From a checkpoint of a small mixture-of-experts model trained on Wikipedia.
Size: width 192, vocabulary 8192, 31.8M parameters.
Experts: 512 SwiGLU neurons an expert, 1 pick a token, a softmax router.
Training: a variant of SOAP for the experts, 5595 steps.
Below are experts of layer 3 (counted from 0) of a mixture-of-experts language model. Rows are named router (the router's row for the expert), gate (a neuron's input weights, with its number), up (a neuron's input weights, with its number), down (a neuron's output weights, with its number) and show model dimensions 0-191. Each number is 128 + 24 x the weight over its row's rms, rounded and kept within 0 to 255. Numbers have three digits each.
Before each expert's rows: "gets" lists some tokens that make up at least twice as much of what it gets as of all text. This comes from a sample of Wikipedia text that the model never trained on. Tokens count by the router's weight.

# expert 0
gets: " of", " in", " (", " at", " for", "%"
router:148130158140102084157144157110156067146118094116108133132149130173126164090156145086100146149122113099115149113121130142150152160133121152164139061085101156097138124127126147148118118074123122127092125097144184098164115175124124134143095108145153127109086140119124118103114115097093112168150129177145114126145089090150168141117133119170124089132093120089160110149127139107101094128118096122128167134109140136115160166151153114156121118094144143136102153153106153153136167101121132143119154097091144115129113128131158114099140098132086143124127114124144115093134104133122149157
gate0:167133073110146119124130098097081109125137138071170159123157126184143160128102125147108118151107114122125128132135093125126153128090152090103135157138122163147107129146157118173124123116123134138169161136146119180132122098119154155104127142146107111140100114111133149121145154137118123113142144123146106109099129111183136114168164129159117099161151123107118130135170085122116108122132135121125089121149140148097147113123180108111101116142167156152109120139106128131133165115058085140099155137136067124137080138147140129100089140090095112100081131142116123116154130123170169157
up0:112081133092130136146154084168102107134128169119133099134173136145123117117103140160088157137102144101145200117117100094165147123134108103109138197088150112136101096130144118123106086114132177161126102120116119101131174174151092149120121130174109138140145123105133135149156120106122123142135115138126106108110109142131098156140137162145123082121142172095125148180138121137115132109169174126175114093137118137143149140117135123101128154093147149100120120099139134123141152103119094147102117082178171080131100139123098115121130141113111141141123131153126124140127095166125106095
down0:165146115074096158100129118155065067131119111136127153124142163154146107108130163125109134130113105150149135127129120135099122151138133118140147148137156108140127149141148130158122103111129138136179105135103111162127157174108164113155091143130110091098094129134117113151123130107127158106135126137130069097141158101178119124138118119152153122084119132118137142128130165141113117123143111110108114131142174135145150133139110076104117154107138182104154158117123093136143080103127142150117090116159103117161066153100096117106171159139091129114111114168130202132147090146135116124
gate1:121107182104103161113116133124136131147158102105126146090099124143166102125148150103162164121159130123130130133155111135091140137122130152174119135124176138138121119176096165148140104137139144140089116140133106105145123113083145120119137164130130107111119117078146099150115094115129175131138171123141144093133089129159100151161107100123148146116147146119102094082100148143135158186115128130099136150121141127074138179146156112147158109140143111129082133097137118129167143096132084123148164150123082143117125130139100106103166120118121134123071097184135096098155104128106131089
up1:131172138128115117146078125108112107127104156096121148156129097155108114129113121177118154088147133148143141143141113132078159104126106118135072168119159145116100125116116136109164151158139085151071164079142129131158127130142081086091140120171128156129118135138133154146164111157102095128118117149145130088149148157139123108126136103120102172129132119124076156130153108123129156128117098169153152093145079111135108102100159074182100108117117135159148129127140160163149134138159134117120116108154131112105117118112129152107162096185090122139115140143142133162130135089115138118
down1:163112113115132113148148133134135111150123159099105113179140158102155108088163159173103108141131151106133093149108151130130163104137144133138161191121134110138141098134132137130126137153079124143114129128104143097127134104144120144164144133126140124088129119162109135116118161087073169080115148159087126134155119157151096162101118086162096111112123145132118140115156171102127124169137131134162119063120097119147110128139141129117123134135134135149165102147129098160134119153178151112083113074060099122165091109113091118145152130121082154124130112131145154104123119134146126105
gate2:128144160164111135100104123101139060116139126146104146128107123157131136114162110128094154096124138105108118117138109149108111123116119153125166111155116124145089120147109104121107152132109137141107136165142120121118127116172106108139128155143118120122121198202110117128105091100155125103120142152138135127105131145124166138152122149122166119110165115115182126115076121127124091125156125135140189129084110155120129158135140075106121131146103130093138102135142106152185188135154118131125084126096108125162168146179093114099119147156109154105125096120137141164149104079101144115
up2:165158175148118134108096144164120067123113102134140154119096083090146163117137114147138127122110132090112161127136159110187114136132140119110178157093107118123128145157175124118087153104141117120123072113127111136142110089117138104114142127153084151160130106175114103139115121169095106143113129129119141071089150115106117156134068121126146099078118155129158115120130133165121102130082118139151138100156091153126093141147123163127120115154124121138111118127131131171185118134141130084108132118149119153164148163122095102126130113157176128149148120157135134160156138110138122113
down2:150157139138101104120159078119112131147124186162123098104137186147101142135111101170093164097161122160123121072142149126164136134090182099137119134068101141127145145110139121150125100153098066123092104124102114143116165074152134113108146103109131167136093146139127101145125129124143133153131160124173167109149119137101161104115113163121144082134122125113081146121104106136148145124102099134126129144133137116139101136136158145123150133133094113120140117104122120121148124108119104130129146127165155142119136086167155143096140127162145104108116077132181116122097137146178128149
gate3:141145128112145137135113168102092165114120124140102159108158110164131149183107107098112117123147114137123094117168143115137146138171108128145117179126106158137128104126147117132138160161129162098062133135103185086111124091171099103206118110121124103126125136148108134102088117097160160119122116154139107086117125110124146119123124153154126117083102115151155134155126075153154125193130137132117100130141066137109110139122149145146137109090123152101150139122144143099179132098137133129101118161105142128133154145149101127109138119124124123079112099109125076137121143148153133157
up3:117127131156085139107135109117099091115130143145118137124142114149104139086156133155139148136099166169135108152092150151112107135107132140087102101125153127096123148089117139138148127107092121155178067104117118133124104157151165150084152158105148135129065149114134130134141143177139111130131118124107141126153132143092112114097106123131139084186138116141092155109130144105110087151092140096127120165136149118122167138080137110119124141193100150136082130118134130145094137126122155155131142127190117134138128119121090090157110147128128134145173145154160148112197106124113118098
down3:076142101140095116128167148089173154123116143100126115150107128090136147158123143129161155112082157090125130131152144073105148114120149084133143178127129152114161088139097087133154120150136103112117133144101110107130132118128122138101131136127150140145166164105134112090124135151117101128161130136123103138139103102122112105110144126160087148136137145150157122080119156131147115105123137172129105107087129104200111069169118146147111176129135119112153170073094160110123126137128159143125117093119101156127116119172128148153093145138119111141150136140150148118112097175161139089
gate4:144123146112143122128133080129098128104155115134152131107159084164124165172142148136148131117116128086122091099128107144147097164126159133148136123120155144130166161131167160091090080098115130107146138124170121098149157110144151128083163076184097133083185120116129111122088116119135145116148141099092129116111119103103141161102125096126117126118148148165113139148122148142155121108084124117132078158107121118152131138153096129112144120110167117100105143162124111126127130126195155121132141116176129154165160117148092105118104112128146137149116094124143173132095089090115148134
up4:146111112169116095124102129128142055130132123124122159102176116146105096151155099111115141149109117102147130142144153122126126167147127171102137134122124098176111113126133168081118131159106125095133139108180135081108152153156113131158148131119126113153140107083122136115102153114119128118141098162138143161118125140115122114130138056135122144132151170092116093109149135132117101147167155121142089101170147146129126112120128167181157123134104146116119113126135152081103175138112130121144096102085178123155122118131120134096106135138066175082150123128156128166116137116097151125
down4:103130133121125147124114097142156102151108086107098122151134129183127104103108132109116092159129076128097152118087140137105126125113138126103127147103102125146123113094154122101142092142078093165164090141096148133124125162118080120121083112096120118109133128109150125159176183166171116156153166146155134127117156143138138149168159130092116140101173122146163107144167133128115093100145134140095147133156126147132096119135097170123177078156137121126097182130101120125136119141157161136095106101174156139098128145105090140152113110116124128155099120135104123161144150127142135128
gate5:122143142116096080104114138105096153142134127089139108180135121087123141147133098092110135156102143148082094113120117173139146113173113162126100140132121119084151138152115133118119145120145106145166153108154137142167088122075145133121135118134093128140096126124183099140111132152156122070129090139155101142174160119158150097155137181134098123138132093150100121113105124109148098135112097120121080120087133173165155111133125111139108136106134113127065166117151116118100132139152114128117155097105148131146122148160151127177117120134149153150119151151148150118149070149154126150
up5:117146119104143128147172133087099118121112121154134150146108126139115135140140154117126113095102171116123133141102096145104117101135075147094097112156089149127163122102164132151104167117174108159153114116125163118105113105138072124085123162117141077127100144143166155152110088145100125107099145118155109166119170119174128163170117105157127120157128137116136140118145068139143092101134091148142066129156129121158139151123132125126124132111128113164117120153125152131161145148126107155097094137127115111151166134177155128144147129098079127146103135127070123145178099135140115111
down5:118182118138117118130140147107137132123138106170113117152091126104139133139157125115144134105103144150160151141130131111088119165138125155115130123144146123112124095138151135157143130117164129104150143149209104154113112133129097146080088124133113110151142155121122161179115106138063152113105071081161104114108117117117129120111135160121126142119118135067119141102168114158131094130165073118110124141121157123110132145105163099137160133093101143135137149149126141149119120124097178111074120104141128122121136102111122140137130050168123161092143171126129122122130156172141090156
gate6:158165082141143171140184131139137122116121097113134119133153122098156082080126120119110125104088121184129098125084122124094143135163146145130111116165140110095113153153139125139165094084145108146124113132092162108120147128131173154151128175120146100112134167113142141154091148154106126109127119166115120135118104119141122095148128191138089114078059118086136121132111093154140091098120118121148131121132117095163141180149163115132101111145126138125151154156168118142142124127181132119155103118120116136093096167122108112161133098144100120106134133132119127125156118158137144095
up6:084113168164104093103148146157096152168093175125129127091104148113138148181135136129147109160172101098121103125146119112095129161115120082181126137093158124137112145125105142177123185144151101114106114134166105094133099146125107142126141119109132159157096128111115104104189104150148122106135104104123138116132141114088140176112108104137096158147119140130150132152140160154117154156122136129148145130104152150082121092091101114171109122086117089162121107128104152121130108116076130118133134082117170112167143161107141138111115118129136098153129138133158141111114162113128136132
down6:124133119107128149110128173117065105114089113146125144130145106092114142131103152156103092165120161126122122089109143110129136180118114122180104122130114095130159155076123079119088075085139132117138146149103098125110115156124159132149132134084133149082094131147133143139184105117135125080102179118141148123143141110130153146131108128140154136143153124212141145110137132143115117160114189114117109126141166092092132128132165131119101108107109090129113146123107116131150159092124101157140096122145116122140145161136128142165115124133108121160128161125159122157156087146139125159

# expert 4
gets: "-", "\n", "\n\n", "–", ".", " \""
router:134112098100120132116119164093114120143129148143134135094091095105126112144125072144106130114149132107119135154142187128131110145129150122091178183134122159153123122124178129166094153124128100133108176125140120119128114142147114132143164104156156147079101149100121095161125128090119122159129129131088133115145108117100102136154131149117103119164165149127099130150147154124108118120153161130166080160133099170126117148156111106152085147109129143164154119139108118092173153175153110141133123126158102113105152152094085117174111149123151112102173105150179172117155118114126129104
gate5:119118123106091106111137139129096119093113076138115132131096117122100155134118115140139111126130121125128068164096122117137123124097155090069161123117112080192153136115130137144174135114122147104127114117153152114163193129160137143145172147109125155120143127178091118160126126119111092091108134131115151134155137172104160133118126127130083111111101136131127137132116165137137136144150103132125111119118160131126119161124142110111102123156145147102121107140132078137126138103151109163130177101157151112122104100109191079174103152107147150110148128159149163131110109157135080187
up5:131130146166134130124119130098143131134147157145122152113155152123157105152133159114158163149133163100074124112148121140122109137167128123203102109170164136126099114116110098090137113112128149145133120116146080130097085140126130139107114132131147093125128085120182142105146084121162133109130106122127099085121113107143165133121160116131164115099126102096134107143110120175143070128175125112135093141150136183114119128056067110157146116143092111092121147102152174137141159121138141104135094131152109144119129127149124167104175137135108116118144110115128131134181146106134117109
down5:163125111120154140154098135178092104119108156131129070155123129105115131125098161071091063131110167128072115131092122144145142153125144107143166152097096097124130084157132111138132126088128128183122110131094116106126116148124141135144129147121112119121113124139082137129165155139124143107132168107137132131179095121128100078095121193128110167177144151160156154144149139130136119172144144125140127101101125132148128123141129131092126073091100147161125133145126097121108154133136146133167063114115125148137123101103125136148151114129165169144106152120161137132141107123123127125
gate6:121135090111095149126109084116162127116146104124154125154131122117137146122137118113098129100116137130136137095120151169143150170094149140139151162114149115130113159118152098147080132087105165104083134082112120143167124131127133117138093134128170101189161148169113121093165114164144067143116126140072103143160130093140166112152129130088081120128171163108072150153114185134126162135144132121081133104155129157137116144149121152097094153123105123140103120109110098127122131107116134128153126162153138114103113145140106099102120125117155116133072135153143112151134137165140160138
up6:171133133123137144149164130120142166120171119128122115101130168106132134169160106139159167180113156132163129131126129149154110108136129109159141089089107109158146153159110135112083115155119161146158118110152146110117116143149093122143142130109106141104161103095101118123121101084120122104114154122202124134100120124112104151151113145159141158127096124103158100176141117099108085104146115094139104170118175122125111117081125109113136069133113174111138127158125126129132114126141095144173091126151126122125116119126153134135103148094135155128156088070113158154109134109112073099
down6:157146178148117122168136145085120116132128154103112106144117146103132131145161138125153147124118084121082115144098063136114090185116116113132103137141122109141116098116103177149157146123124136117149097131131137131127140113123090114092158114114113121063105155154091140140132147152121127141130118109163144105121108120135134165153094129101085146150104174136110139103111114119104141164125151090088119114133131147131125099124123102061132141163185156157152096099099094098128153144173131149128110093138137125144177137139144160132131180103157153136131142144105096104147175121155136107
gate7:138121133120131144104096125134108110099130107128107091131104113136147127088129093114133117131139123115170109127148130148123083188129124116146167159124159133182115109116124065126146102139125122137160176132131161135113145075132081096160133148141185131127085080110103136109136129126103112162161111119175121095148146117150155156135098162163158142150112158101168137112131122102139123154136104156098100107172077123114164098108110143141154114095134131126159136184108135136142132132124114134147072113117117080115128149119138117152156120140129117116186133133147128135068125112112121161
up7:112124153113116139116163109124130153151099082133145148192112066118115122091091110135173173142109130117136125139140158143115148112141111107096144131139126101196130093141133115130174103099134129134090116111132106113128104081164148157135119114164115149152154135125121119130177127116107108133132136138117138108096100161117125102128113153091138146154109103106136126148113158116108106148184145139137100159126110128083133126143158111167150129158166130125089162137130089113133131102128106147116074148092133169135156078106148125109132098181167179133135158134111109125112162113118099099
down7:153152169095137129115149154157082099131143062125114159155118118136132114114094117117134113151113107139088140139084172166151147157138152127128118146162149119175114097102145137122139115151143148123170091099113135120107149124156120130110104109165148154161066126165152136098142163110105116130154125080093149145149119136166089063122076122131165115141168103164108093145159109160120128120140093101118132153177138135138128131113107151083174113131143080110125141171115112130126113135157135138109122103092129107132131100105114131121145104121144129150152121124150133069122140133117122138
gate8:122085111151104135119132161126126117115104109135137164160110156131136149086134148140118135101117142110128095195096121128123116167112159131135164120106125116122078098145210148141103121110111128119132147174111146115118149140139087131137149139154143144147103113114138090122069060133072105129159174133177127139115158131096134088147168120122102139102129125143090127138116120129114111137093159092168124145160103151110118130125146126136111149151152136128116103093134089155145130157108144100100160122116099132140131200153137127110082137120152129129132169131137103108135092125125134168
up8:116131095132182126113133080144142144107155117116116137115147123134166146134143126106137137121096107143155140127160107139122107119145088030139097162148152120200162141094126141116127116128118138134109096109090135113116097140133149142183143101141111104124102141111152143126125141119167127155108121115122078133143133089157133129156097105128151139160116116168159096119101117149142162149145085147123141116125121135144132147154095107134122131129112120148147127170140142091107113114157083124181092144108085155159118079120147130140189125127108151114128148123096163150124143137108086074
down8:122126129141105147102151167092134119135130110119096144116136142131135158124131170155158103139110138111159129119156116143134117134108129172126143089095144100116074124110134087127100171185147146168109161130157132126140140146129103085117124194133138114103134135156118084100145147129137175112148135087072139115143150134102104108126121140118090165115132131156130165154114113145179169139143122126130115126050134134110156114127144126159122102123082107144127070173137132124108159129138172155084133111128123139100109118135120116116140132153134106078087111098129165106115111132175100133
gate9:114100133165130132172096112143122147110090095105128157096162115121160106124106154079142127076126136121137109101130117096092117127117117104117161144128123140103152106126125115129101179120136139126116126141138082110173127141104132149134161099157098120151117124157139128181149146149085145124124154134091109131088140123154208106174141097097137128132107135096120162105125105099151136101121109069122114135132172133161130115154108119094116124125097129148115137148123139116123143109130163161142118161101103139161116100148105127175126133102140080134154160165142172113135132155203133116
up9:126108113147137107116137130125139102117085116156128161094142149147142133193128154125106053148102137146104116141104118120115136113116102167099127122143148147141124132120163135137082103122088111121144158123114117063092136117177144135118127126149141157118111144104106123143122135149141100078130101071162071163189130141133098133165141133073155122175122115155138113129145140120098141105094150147125122088109119141146136142156153130179151140152153120084127146096126173131084140147122114149128166110124146172138097142119147123144123143142144134151136128088122100156098127140076119118
down9:145136101119092154107113182129132110129126144106139137126100130155145142113153131106114130147104140101151121121131111088092112102081173083134131132117132130129151127137137119109149130193112147136115169104088157167155179127118130107099121153164154117105151120154082120111126081128117130113135133146146097155163140112096096092120148144115148130118170124205108164131112109120109132137153143137148186116133120118122149078122081102168121157121136140105158110185121145129088105120067133088122158108129100116095076130117147140137123124111141148146114174133143102149117138153130145131
gate10:111097108115121130136073139101111147111142091147141128121131167096133155084155095132132139089119169102130123161143138151144139121111118116156138145095149146107135126131152088147117141105123119120139140120099094093158143126129077142168176181106144125119159115143141116103143110161126181108156157117108117154091133126112095141175109147148109155125089120163116119139131141124134132175134109102123098145152089139144102137156130097152085107100100184140132131138140103146108124077164161151109091104110156100167133123088115162146127122134159082140173105158094133109134108147144163100
up10:113131133126129118128116121149197104154108143104123118115119101170123097141078145131151122132142095177112156098130143122104157111144109150117144153156126123133156136144125164092155129143168119125124150109131163130099102123136165175096091132137176112119077121126124114132143118093158098160089114154101140073141143164114156154126127117105132100083117133121128124079126140149132162133162160113095100144102163149116142136133100163140128130123123057099152105114125131112153120160146116085141093165132135146127100164142124090136100151181106123138066145111114152132157128108089126150
down10:112113110124112122127142111111111145102119137144132116163158120158136100110149152092118116105114128137147175115126137144116109161112102108116090125087156161105095122135150098126150142134122112079178119108137121111120136104126135168115135126123149118105172182139132129118108130140121119085117117106079145113137155144115148141133168135080101096112095144144109121114141168145189144104108196139084148142112105142116173154124145151120104154190137115104124155140137070133110163120100150146137104131136158171148136078132126179126119152115113127132093089126071119110132118147166176121
gate11:122177122140102114152116126125127106159105114151172149130129107108148125151138108151127105133103134151113091177127154135128129168149095143157159121126154117134157151143091135126125123143126113131121115075107155132160130100073139158138074142142113136107143107101128113168111115130114101141062149111092173126104139107128164150105138107113111117158115162102091141145138139157151118163143147132166087154149140114119108160148146101114096122104135123138148143135098166150163092109136104115146110119132125077052137118095160096130126128175107103088113137165164130103117097122120177163
up11:134135114171095129140132140075144108126107101116162136094131118109136158156146124146140141096121118153076111115144135102132098104127140131145128132160120118122097167119080149142123120125126128150146152071147167087145137153146096131162113171107116153145155102097125141103155138142186140177075136090080187108116135108130111155139104141117116137138137106133079138078168111099158150133122106115113077141169136123162110084114175136149114164152109109129128154121135146086149104127129126146119141144131118115099108139104165094160108109112124126133118161114161134124169152156103140096
down11:135136126142150102110095106104094126160107110109105119117106141112135182129103126175149122110123127103129161123105117152086142103147093159116130145122148110163174121136126143152072110122142099120146138079140178085108068138095122120163139160149120134108150115082125130113120159169094134146125175097112132144124111139158125108147111092124138085115127103136116120116159096099143197136151145126139154133131139134131131092123114110127160116150143139103115133163103126088128156090162095100093135156086138140187158139154108140160160135123148134132132107142086134117153131106152182150

# expert 3
gets: " |", "|", ":", ";", "=", ")"
router:179119132133094120155128113096136091117132094141157160075115128145137081145166121146105138111141122150151153152166177119125115174148110140119132141170125129156127177132114140115131078126151129138067143098119126117106108135132155124107137112171141127146129153149140164113136130127157140077130124134156109121137103142158105148145103095133136098126082132123144128100144100077105115154107095087114120097150110095141144179150133145137187133090155126119098093129098113124090118113121131103113139117115113132145152173141130134101124132138110117139087137102079106165166089107109188136
gate5:090107113132107160151173179167128079101088125132140175098106114133175143134173132109129125157165149108121107114119111144187118150131127116130070148077146144142097121125148129101145151185090102109156125099101165125130142124146125095152107080151164154135105103133121173109161141106099125151138122110078098164117102141138094100150100086150132124116114133113132151108095150124116153159125118104121092103161135137146120182145133148104140135114147112155105127148144136151107098104116090139124143144136125090111099125126141133148133126123108137101165124158118126142132103161177132111
up5:105075119141123151141150125108111076117122143104147108059115098130146148143158128143101138126103127099124152169123148132151150147171157120172107160134144149146114128129160098177103113151109149148129107137132145099128137106161107140137168087099107131153116103176123084100177135148112106139092144108148097124150099118110096109143137090132112165081131175085086131116100146100165148129127126120076157094146157158120098132152134109123145127113109122149152146140132143151112150065128124149130152095126123099127149109158149097102138154123138121153168088125148094143138133121167137128
down5:125136109116118140118139120134124091106111115140168114141110178174153089102137143128104157124120153117173092137156115108109138145111129097130100141137110133133118102104110128148147118135168179093116134115130132137131137125189173107080110124166148082142115092144133130121168146111151106150128086099159091103093121145118103172154162096110097088125129109095082114130092115122115142103147122152174136126130130143122133157101112135162117130110194142118096127128101112144056124151136141120114159145127148122134139180142106069167140119117139158121130146143149105138133140166175109125
gate6:112162111116125148158123147115127127127142142138162131088138138115106158123125112102184131119168140131149120114131137126112078102171081129143140150153115101132134178129135118111146106123145137162152135120111112148174122115149157162099124119113117156141149157162131116133117121124157124159145130097129110168132137103138096111160134134084100170158132136136154120136136120098151109124122108137120122103133113147145148153172124128111135131141088141074069108125170140117139099081117130125115132140106050099187093092138130094120091186126167091093136106143126134114163103101061143116
up6:171096129133138088092150118143127137125116126120083111155118123104151127109148105126159140132082103088124125134099133133109155163136094131135108108146130131152144129086155118116072132151124099134131117130146107164084110147093143142125092165150137137139144120136141102086124172160102150155107145114147131104139098129138117169102132102154131120125143113120126140121123131113115174140156129141133138101175090100151103130118129140112139139135130165180084128155083146180086149140100099096109126098154197189117146113084141181107098138103090160101114146117151158109132145151146153132
down6:144110117144123128116130113137118122127136126121118140129138085106162133115159133104126120109149161087119109143093127116105164111120140117134179113119137077153102163132150106160151164143172118104119129093127154094089102098111143110086089162130131101127124113121172127144129131143141107127172129124131134120137128120100134146082086117145199124116097134116125102140147125096100127122123097133141136122133147151140152138151100099192139167107087105111103105140168164121107134140135190193107130156071131109156106169109142145101105153158114134153119053156163145132128144145139139119
gate7:147180111115108125142106139145115140118119111137153119152145119095128138108118145071139210164116145093093102088132113127146106111121127107125142140115146112102171106099134142131102122181095136076103110104118111145157138120133114108093108096124102130142119118163146159130122118146105139133136138124155125139070157147139132133127097138173120144130126123130129100104079098121126138142144113144150159161146148116146166166086168154118153158089121168134089098121187139118123164126094151151142174093117112147143185120121168133103130119120118123145116125108115080072144119143113145156
up7:107134122154141107136151104124117133160115080119095124132137108153098138114104148121145158101109127138120159131107139162160134145172070123139122106134103129132114118119137145137172152093151163087073080132111128091146137158139102116117143139118086130098183192093086113113104136172117106125124150147128112158061133138144119125103159142167122140114105117127144099144129108121103109146126136129153133140104107128051132155143127102134135135120134134156117118115100132107140153154100154117151102182163101127136139137130098129181107148160152145095112169110139124093140123129125177176
down7:155108092121133127125111124137119141148132077113165102158131154089100144127142071126108124112088143154104107152108131137119121142102096154124134098103098110113114150111113149130114147121096094081092122160141094127131154108130093147098135147145153132143133141129158111116091105152128126154180123143182162134074086158141133106149146136098110128138116120138135098115116144118158178153135120127171162152091098087094128100167141095119150149123150158146115153177092153115157179152097143126088131103141177132109152151106115134140128131182161137127147134133146156129127131112114116073
gate8:140092142122149096100060103129096102141110115136175076147093137153133122178124144122137100121165129109135168144148159067114104154164111119177082152110133098145141129134124122100135119137141132124108152084102142125157140110115144107167069133105136108121130142124085145116099145130115128122127137085144108131097128159151076116129134113110121096163154154136140128136095157157153101168114130124125159132126195128157142128171152158121184135121154124109122142148101129120139136111150118112135094073112096140108140147146131122134169104148113140106133129161111155102149155134122142081
up8:102162109152160146132083111149137129148134135137188084115134152179139108171146149164129138087144150068134152110138163103089110125162111114153113107138129138139100133127123139163147155135142128135137129097147126117152158103101127142162083150122122131119123170102112136121109149106121134126175101132105082100119071132135111110133162130111113114149120107138103131167114145075160104148107134102159173144108133147120146150156138113115151166123111173069095151154120127092144101145102135126137085138135108128156121131124132142145122107076149111118141160151102103099106144109070153092
down8:119166109136141116150083132126089141137111122109056105168113165105088136155131136141122176115128084103045123120126104153111149141123107134105150133109083138116103131111163148172123142131107129151083127095142146148129115104153144139099144121128180101154145154115134129116091158107095114107123163101110156116133132132136130122134132110158145160118133127109147073112146129126130127165093142137139113127116189104122131136133143110160129140137088166117166124095127164198078098138093125121102133163111124117140110145117127140175125133167148150167153085131115102120130133129148144146
gate9:112159072084136130091142170142152129133162141109164118137145148102130135141121137146129162096132114120151108085173083144158142157136154106101116108087101152149104152107192130125154130137165111136114125133139114131121129139114105128125153117129133118092141118071165125138092142103172129114101139143127147119112125136095081122107163162076121115109104150149131123155133180108112107130088116124118118113128137122127149085120169156164142138102158155136167158144105109129109128129149086151141102081126106121116150087159150155138094094159143113162130156128144164115107143096075143100
up9:127168131105137132096138173130167130196162132106168139149121083111152150143094138172138151084128123134168120111131124134112104166150114126131121153092114081145115140103173130131123114139163095116094142140149095178142146152165140112109082101129123144145139114157122127142131102083149111124172168100134125124082123127152142121172172123100139108115119113119099101126127150104151173149107145114134124118134106161128139085113155110153130146066098146105155110151124109148103155112119081104133112062109146148163108110123119154124095107151138118110129117143131155129087146128105104116
down9:100141167083127163142109121137164157144120110136142139152117146141094115114099119122136183090155114102120128101126147148159158113098101202116083122150140117127150128127152125137161136129146145079089142122086149132149174085125132130116140088106108141153103081135137132109130129130165122102116072126166167114096135105118131119111106148108121110155144182090157148129113129158118153126107135111146126118185166136135128101145138160116103164104118146092124111118126100090120103104134110136131163103116146144097105171077156113129146150159115126120112128107124152169107129133147081175
gate10:132144149133123143146059134117154132141116129081124144140149142133142107134140107120138118104134126089135155106155095132142136120093133148129135100091133105098112155139115170133168150105140140128133133122133113123103128159117127152109134113164174101111113085064113114109147105086128125109142159162113134097131096137120096149115112157126114102119122102154110101103166087112141133130089091151090160147148096118143105122151166139149151166150130122124146144071147162092167169137130175148105173127104093145162099130190114149133142109084113104106136139145137165159159102152133168092
up10:142151110104102111130119063154136092128149094111103148123110120106095116132147173133142125172124129141133105120132150113140079118156155151116088119142149167117149166154140175133114103127160144124131152119150143110158129162152109097161100162106096137129109148114110096121112146098087123143135164128145090127152136110119170121071135129062119106144129153132171148129128121158109137159142141161114175093071137157131086124129125094166079136139141127116104142167124134122124084149122127127129089119141157132134153150140103119152126111135150197090104100148122113133117122118152080111
down10:141208132115123156130182130121112122092129140089160139115132106105125094163130148122152105107078134116092136129124129115171114136125147142097087141106150096103152130132147126134172135102118101120135136143124131146134129085124124158138127143132123095125123130129097144181134112100122106131127193147147110086137112148130099120133131150114109121146175122090130034153132124124123153119185149136122166108144137149102113177103146124112126133107138119146127162164127108141112129117111082109121161102131142169154126117146106150140097132154149136133154150137098067103108171121068128115
gate11:119147071125158120137135142122127125121120112140171104137080103141123104147098102107102116112166183144129128118184138097131119109084131100125148115116113146139168122127164128114148093145136137163134128124109072095117162104157125126129132138115131132115155069113129126147094118110110166076106112152159125103140150149102152120079127116125131136137114136098135124147116116104120104179134063134147083164129146104133116167139143131126182140150120149106124116177160110119115130106141130111120124150125153129150134109170086140141124162110124113203134082135136122153145119187107171122
up11:094150100138121128152101144103116156102116146167151126141093151142098118157089127091143109163166189129110146132151125115135086144096121083152161107091106126143170108138174135126123101169164127136134108134137099107093136119165124143106127117122131112136180094123122127135147128124114153086107114130167120114148120109098118103088123106102104161144101125071127110123133121142120098182124104130123088169129105101159110157128141175125173131158118145118143137124139105123138117116136142142145103123128140151131170079158089116117132128121149118200115074104157143142153113169122167116
down11:094152110152168092184118136140178145148128137120122113150130137120157133103139079155137133127150126122111110108123132124141130140128154121167129143126111112087130104112133144160112128164131130119136083140166111083110153105130131141097106147066171094122107128087135162132132141139097119133101137160148167111116084145110140123114086140119138143143109131115122081124061153131186078137145124154117099149164143145108152088133066145137137179133145135107127099137114188116102129105133109103130117143142127140136094106145156110152122166162091127135138118126117135189148103091111159121